python train.py --num_hidden_layers=13 --n_experts=80 --balance_loss=0.00698 --balance_bias=false --init_std_router=0.00617 --num_attention_heads=5 --head_dim=128 --rope_fraction=1.0 --extras=["capped logits"] --init_std_qkv=0.0262 --init_std_up=0.0262 --max_seq_len=384
Below are experts of layer 10 (counted from 0) of a mixture-of-experts language model. Rows are named router (the router's row for the expert) and show model dimensions 320-479. Each number is 128 + 32 x the weight over its row's rms, rounded and kept within 0 to 255.
Before each expert's rows: a language model's description of what the expert responds to. This comes from a sample of Wikipedia text that the model never trained on.

# expert 36
What it handles: Bare verb stems and word-initial verb pieces awaiting -ed, -s or -ing endings, such as took, negotiat-, resembl-, refer-.
router [ 83 123 138 131 112 107 120 101 168 133 153  90 197 151 154 143 156 130  98  89 100  60 179 129  95 180 105 186 146 152 131 173 151 118 103 110 116 124 146 128 146  72 160 115  74 105 115 109 125 150  63 134 139 139 136 123 147 122  37 126 130  66 164 111 119 117 115 159  58 140 122 138 166 153 158 130 104 101 109  46 166  98 146 155 185 133 168 184 127 158  95 111 101 123 104 170 112 158 147  89  78 106 137 144 161 154 132 144 122 103 127 116 108 133 136  81 108 169 121  82 158  81 110  97 156  98 124 132  80 156 108 125 133 112  81 115 110 138 152 173 166 142 172 181 185 175 115 182 132 124 128 142  78 115 110  75  75  98 129 104]

# expert 37
What it handles: Table pipes after numbers or places, separator rows, heading equals signs, and sentence-final periods, quotes and parentheses.
router [170  86 173 127  96 143 106 111 192 113 128  71 144 108  85 118 146 107  88 114 126 141 136 139 138 155 179  42 155 134 109 183  76 158  83 160 108 152 155 136 146 133 126 159 146  93 159 112 144 153 154  69  86 162 139 144 147 158  99 137 151 121 127 157 102 154 137 140  91  83 142 167 114 117 182 186 120 159 100 153 105 132 130 120 154  69  98 106 170 178 180 180 144 160 135 153 119  88 124 154 107 100 137 163  96 153 138 154 118 129 147 139 139 151 133 127 147 102 187 143 182 157 110 127  68 215 114 116  98 185 140  94 103 120 160 156 139  72 148 154 135 127 100 171 141  99 108 164 145  82 111 118 177 105 171 156  84 103 206 119]

# expert 55
What it handles: Stems of everyday nouns after an article, often before s or ing, such as role, post, video, car, battle, brigade.
router [ 73 187  92  95 176 122 126 120 146 154 131 132 161 139 177 176  96 143 141  89 137  75 131 116 185 118 121 123  56 186 166 130 123 161 122  75 153 169 117 122 189 154  98 121 100 110 148 176 158 141 128 179 154 125 138 155 122 162 200  78 107  80 133 114  81 123 138 177 129  92  90 127 148  86 171 177  91 162 162 105  63 101 131 113  97 104 195 155 120 141  77  50 143 153 115 147 103 124  92 119 146 126 137 145  85 124 121 103  75 107 176  64 152  99 157 166 132 122 176 163 134 122 118 143 150 143 183 138 105 180  98 151 171 113 109  99 100 108 111 170 102 147 149 203 133 111  86 136 103  93 136 129 170  80 151  95 123 187 131 121]

# expert 44
What it handles: First letter or opening piece of capitalized names and titles, as in Asom Gana, Magical Girl, Rising Action.
router [122 167  66 164  52 130 138  95 165 148 114 131 109 144 104 152  79 125 138 141  99  97  93 112 146 148 124  99  45  72 136 161 133 138 161 101 126 123 133 125 194  95 159  99 142 128 115 182 126  79 117 116  77 175 125 150 124  94 182 141 137 152 132 135 112  72 183 116 167 118  41 145 138 159 109 161  99 132  78  93 103 153 177 149 117 175 158 110 142  78 159  62 159 106  84 119 124 122  93 128 102 109 100 119 109 112 128 128 175 205 118 143 179 163 118 180 140 133 115 113 131  99 124 126 170  81 144 164 141 216  82 141 131 157 145 152  81 105 110 148  70 115 148 164 129 140  97  77 109 114  86 137 130 160 104 127  96 108  87 132]

# expert 51
What it handles: Lowercase syllables in the middle of common English words, often after a hyphen or prefix, such as s-cre-en, de-gre-e, pur-pos-e.
router [ 35 164 170 135 164 169 130  93 122 204 124 117 120 119 109  62 102 194  83 157 138  96  78 133 147 182 134 155 104 145 115  82 166 129 189 126  16 125 130 160 115 104 121 119  99 123 106 179 139 177 145 144 140 119 145 107 155 101 152 166 123 112 166 131 105  84 121 163 152 125 121 139 121 145  42 139  90 132 126 149 124 162 153 104 145 128 132 148 125  53 113 114 137  83 127 172  68 162 126 132 102 141 102 124 135 124 121 169 136 135 150 169 187 104 137 152 189 132 179  67 110 159 126  93 156 151 168 171 128  97 118 128 133 110 113 137  97 128 154 139 135 146 139 188 125 115  59 152 160 128 100 166 138 176 148 123  56 102 180 146]

# expert 19
What it handles: Opening pieces of technical or scientific words, such as op in optical, te in template, St, co, syn, and cl.
router [ 81 111  76 198 133 127 135 153 158 140 125 168 103 170 132 216 168 123  70  69 120 135 137 150 142  54 128 131  95  88 111 140 164 114 129 110 128  89 143 156 189 139  95 123 117  90  96 118 112 111 128  79  56 162 134 132 169 104 168 131 210 179 171 133 194 152 167 132 138  98 114 159 183 181 106 109 185 117  79 143 119 127 172 183  94  76 134 115 129  87 122 138 121 183  97  85 128 134 139 170 200 161 177  22 183 143 158 153 138 155  83 167  98 115 163 125 147 104 138  95 124  91 160 140 174 153 160 125 129 254 182 125 176  74 147 110 146 220  70 134 157 161  85 134 114 144 130 114 147 147 158  97 115 155  83 174 113 180  89 114]

# expert 60
What it handles: Middle and final digits within years, distances, ranks and percentages, such as 4-7th, 80-0 m, 19-5-6, plus number words.
router [206 180  76 157 106 120 130 116 173 172  69 121  44 148 167 136 109 128 134 115 181 153 122 179 109 123 140 133 129 158 129 147  85 147 101  88 110 170  75 179 132 132 123 176 148 137 133  96 184 140  83 164 165 108 176 132 124  96 143 144 144 150 116 143 131  96 104 135  96  98 150 127  59 127 104 136 145 182 193  78 119 128 145 116 126 156 129 119 169  71 132 136  70  86 126 142 173  88 123 107 139 170  96 109 106 170  87 143 173 169 120 152 103 174 110 112 152  83 152 105 134 215 138  77 106  61 101 144 110  77 171 126 160  90  77 141 152 127  82 122 126  99 123  97 136 185 106 122 123 116 159 172 152 164 108 124 121 152  98 116]

# expert 3
What it handles: Pieces of company, media and organization names, often capitals or acronyms, such as Amazon MGM, ManiaTV, ESPN, Records.
router [158 176 153 160 142 176 161 163 123 168 152 188 131 151 151 147 124 153 106 169 151  93 109 145 106 148 142 124  95 142 116 114 140 132 113  92 156  79 162  98 113  95 147  99 123 173  97 122 138 138 101 170 106 110 145 158 168  58 150 124 151 154 135 116 136 148 125 119 101 124 152 117 142 104 116  82 142  97 151 170 156 170 158 191 120 182 109 153 120  89 143 152 187  94 115 123 119 114 183 115  93 170 149  99 103  34 115 198 152 159 138 166 191 146 123 126 128  91 128 129 126 124 150 150  52 154 171 167 117 178 149 109 108  84 132 139 115 179 122 178 132 102 140 166  98 146 127 104 114 142 122 163 149 165 130 102 126  97 111 166]

# expert 52
What it handles: Capitalized and inner syllables built on a, like Ka, Ma, Ja, ra, ma, in Arabic, South Asian, Filipino and Pacific names and places.
router [122 182 138 124  97 127 148  63 107  61 136 139  86 101 115  99 155 105 151 157 167 118 124 140 126 118 149 120 137  86 117 141 102 135 129 168 101 116 115 122  97 196  90 157 100 140 140 124 115 162 121  90 122  86  82 156 147 150 126 143  94  62 118 180 167 131 127 128  92 133 115 160 145 113 110 164  88 122 140 165  80 155 142  62 179 127 138 114 119 154 156 113 108 122 117 144 104 143 154 181  80  98 155 159 153 104  64 113 110 158 112 110 141 101 158 104 129 172 139 140  98 109 114  98 156 146  94 128 163  86  62 103 153 142 184 149 134  60 140 186 144 102 121  58 112 157  83 136 111  41 176  89 103  60 110 118 126 106  80  86]

# expert 57
What it handles: Single letters or short consonant clusters beginning a word or word piece, especially f, F, c, p, S, as in Ben-f-ica, fire-f-ight.
router [ 95 125  86  91 106 167 140 107 142 132 118 124 120  57 182 142 166 102 138 129 173 131 119 114 138 141 135 120  95  84  99  64  97 103 182 141 113 146 121  69 114 112 151 149 128  87  90 145 113  83  87 144 115 116 155 139 186  66 217  80 102  99 149 127 109 112 125 104  94 161  84 197 136  66 139 140 102 135 150 136  90 129 100 151  83  97 174 137 127  80 162 202 119 162 171  77 119 147 134 138  78 142  95 142 200 138 126 139 121 150 171 127  67 186 109 163 162  88 186 137 151 144 194 138 137 131 122 158 170 119 153 135 140 112 137 131 113 113 207 148 155 156 148 103 166 161 142 139 159 170  95  90 163 100 168  88 163  78 135 164]

# expert 42
What it handles: Column labels and abbreviation letters in sports and election tables, such as Votes, MP, FT in FT%, TD, Laps.
router [145 158 124 117 139 135 152  94 118 167 124  63  50 157 136 140 139  98  83 118 135 145  84 127  92 121 180 130 194 129 160 123 149 109  72 113 203 125 131 205 104 103 104 166 132 130 132 150  63 107  79  67 151 161 140  61 143 197 104 207 159 132 154 127 175 116 120 171 123 105  57 189 105 114  93 172 160 146 136 118 107 122 145 149 175 145 143 113 171 137 115 140 107 151  99 109 148 101  85 111  99 119 157 127 169 142 120 137 159  80 101 160  95 117  69 108  86 134  52 103 127 150 129 211 142 133  75  76 167 182  92 182 108 141  82 106 152 135 201 122 183 125 120 122 149  89 128  82 134 103 149 132  68 136 104 122 194 124 140 130]

# expert 16
What it handles: Digits and word pieces inside chemical names and formulas (yl, ide, locants), plus items in track lists, squad positions (DF, MF) and taxonomy.
router [ 78 149 125  78 138 140  92 113 130 130 100 133 105 164  97 163 154 104 159 107  87 125 169 166  75  91 134  92  65 146 140 121 111 133  90 137 158 146 151 141 149 108  90  81 122 149 133 120 127 157 101 124 159  95  66 144  75  46  81 175 163 202 124 104 167 125 132 141  95 176 129 105 149 156 123 117 174 145 115 100 132  84 143 110 130 125 107 118 111  95 104 155 182 108 179 163 145  93 144 109 156 129 191  93 157 123 141 155  82 121 110 113  91 110  72  85  86  93 136 107  50 123 127 116 210 141 135 149 108 185 128 123 100 139 140 111 133 166 116 162  78 145 156  93  67 162 183  89 179 147 132 170 114 158  78 127  73 101 130 146]

# expert 9
What it handles: Capitalized first syllables of personal and foreign surnames or given names, such as U(mstead), Ki(bby), Sa(gar), Lu, Bo.
router [112 148 137 130 142 108  73 133 179 140  99 104  95  90 172 115 130 113  67 131 154 131 138 161  86 116 150 138 161 125 137 178 125 109  84 181  95 216 173 134 150 170 148 125  54 121 126 130 142 198 129 164 103 111  82 158 100 108 112 178 148 117 144 148 140 106 142 128 172  67 181 108 179 157 151 154  88 176 168 145  88 142 135 121 180 136 143 165 154 143 178  87 146 121 133 145 116 119 147 137 120 157 176 132 107  72 148 133 143 109 163 118 117 124 121  93  92 204 131 143 108 113  88 124 135 160  69 134 128  66 118 133 119 117 122 156 131  52  87 145  99 130 113 117  99 139 104 107 104 130 151  86 118 120  93 156  94 116  16 101]

# expert 32
What it handles: Digits in elevations, heights, coordinates and birth dates, plus born and died, as in 243 ft (74 m).
router [144 116  44 154 173 121  85 112 128  59 152 154  79 155 169 104 146 109 197 124 148 194  79 110 114 106 131 197 150  97  85 114 108  80 156 116 168 166 134 122 129 120  95 150 151 136 115  96 203 124 138 155 177  76  74  70  86 111 120 102 111 192 127 145  90 116 139 148 150 125 152  26  90 166 135 105 144 151 114 156 156 177  87 112 123 119 136 114 156 153 122 191 122 155 147 113 133 119 123 116 123 179 127  77 189 191 105  36 195 116 142 118 122 130  99  82 110  62 159 137  97 122 103 121 122  84 120 142  57 137 168 137 105 113  99 143 118  98  98  82  81  98 105  56 105 123 121 160 141 147 137 215 197 125 126 120 122 134 109 113]

# expert 7
What it handles: First pieces of surnames after a first name or Mc, in credits, casts and election tables, e.g. Sch, McC, Sp, P.
router [ 78  97  91 129 102 195 108  74 154 101 155 144  92 140 158 130 162 118 172 121  98 134 113 117  88 181 158 150 136 106 134 122 153 129 167 176  76 124 149 160 149 157 120 188 167 151 146 107  84  79 147 126  65 106 127 103 125  57 168 160  68 163 178 150 101 152 114  93 138 124 121 143 140  85  87 172 126 141 139 128 172 164 140 202 142 179 119 110 123  97 167 187 171 170  90 106 117 130 113  85 134 176 119 119 154  92 121 140 118 102  84 163 103 121 145 151 139 131 108 167 126 174 154 100 149  87 158 141 157 135  95 123 200 143 161 140 131 117 114 124 165 148 185 107  91 133 159 153 176 123 160  91 117 108  88 141 113 122  93 148]

# expert 35
What it handles: Periods, colons, closing quotes and line breaks ending sentences or list items, especially colons before quotations, such as reads: or added:.
router [176  81 139 169 176 137 116 122 143 104  76 103 250  98 107 139 184 123 151 105 153 155 181 159 124 119 178  97  82 109 139 122 125 133 132 126 132 185  88  87 139 158 143 152 155 112 132 140 160 154 130 158 133 114 127 162  85 129 142 154 150 158  96 111 146 165  93 130 117 118 124 122  67 107 104 109  91 162  99  48  93 147 105  72  91  95 136 135 122 101 130 192 175  83 162 136 151 126 177 150 142 180 111 109 143 177 158 188 161 134 133 195 151 135 163 160 118 142 149 118 129 206 121 134 147 169  89 141  88 107 222 150 121 142  74 167  78 183  78 151  86 134  85  83 143 105 144 130 127 129 107 125  86 135  87 146 100 124 144  90]

# expert 50
What it handles: Line breaks and colons ending fields in infobox and taxonomy lists, such as Clade:, Area code:, Website, ISBN.
router [150  96 122 120 165  72  57 167 109 161 166 151 103 190 171 157 196  97 107  81 109 180 202 126 160  89  72 160 154 123 177  97 101 158 137 115  90 113 149 118 124 187 157 131 190  85 158  87  83 123 186 119  91 117 123 103 124 185  84 119  92 145 136 160  86  91 129 101 155 132 157 114 150 111  57 149  95 141  66 128  83  91 128 112 122  56 114 152 139 100 140 150 125  94 143 119 119 120 176 141  94 137 102 102 147 156  99 159  94 109 113 155 111 128 140 139 136 176 136 133 105  66 104 165 139 124 135 104 137 111 184 105 124 115  75 172  76 141 130 151 130 165 191 129 107 101 141  72  95  77 151 181  67 125 150  77 159 145  89  88]

# expert 30
What it handles: Past participles, -ed/-ing endings and main verbs after was, is or to, such as known, used, released, based.
router [ 64 168 106 163 134 101 146  67 163 139 151 141 237 152 172 120 132 109 127 130  77 129 174 147  81 207 149 129 167 189  67 133 112 142 130 128  88 139 146  83 126 141 131 155 150 123 124 150 108 147 112 105 181 192 162 105 122  90 113 136 153 110 118 111 125  69 119 101 144 115  96 144 154 168 117  92 167 139 126  95 164 111 142 120 134  96 162 150  91 159 124  97  90 162 108 142 137 108 128 174  97 125 122 183 114 146 146 144 153 108  91 104 154  80 134 173 106 113 118 142 156 169 140 214 113  77 107 151 155 151 209 168 112 139 110 128 138  85 182 118 132 150 116 106 185 143 102 154 133 132 166 149 113  90  69 132 165 111 152 119]

# expert 59
What it handles: Romanized Japanese name syllables and raw Japanese characters in anime and biography tables, such as Nish-io, ō, tsu, plus coordinate or birth-year digits.
router [159 151 141 131 107 132 156 167 131  92 137 153  65 110 122 166 185 100 171 106 104 110  94 116 112 113 122 110 152  94 120  82 110 104  85 112 153 116 159 116  90 156 159  86 138 112  90 148 124 123  86 141 156 183 140 109 141 120 164  89 157 192 135 106 177  84 143 157 203 155  84  61  91 244 132 125  94 147 149 127 125 136 124 100 167 176 125  94  92 104 141 109 110 158 137 153 150 157  57 131 146  64 186  96  64 122  58 160 151  82 128 144 120  93 110 137 175 183 109  93 101 113 171 136 146 165  80 121 133  89 155 109 195  84  97 142 143  96  98 164 169  76 121 150 152 126 139 158 125 141 121 109 165 175  86 149  97 110 124 110]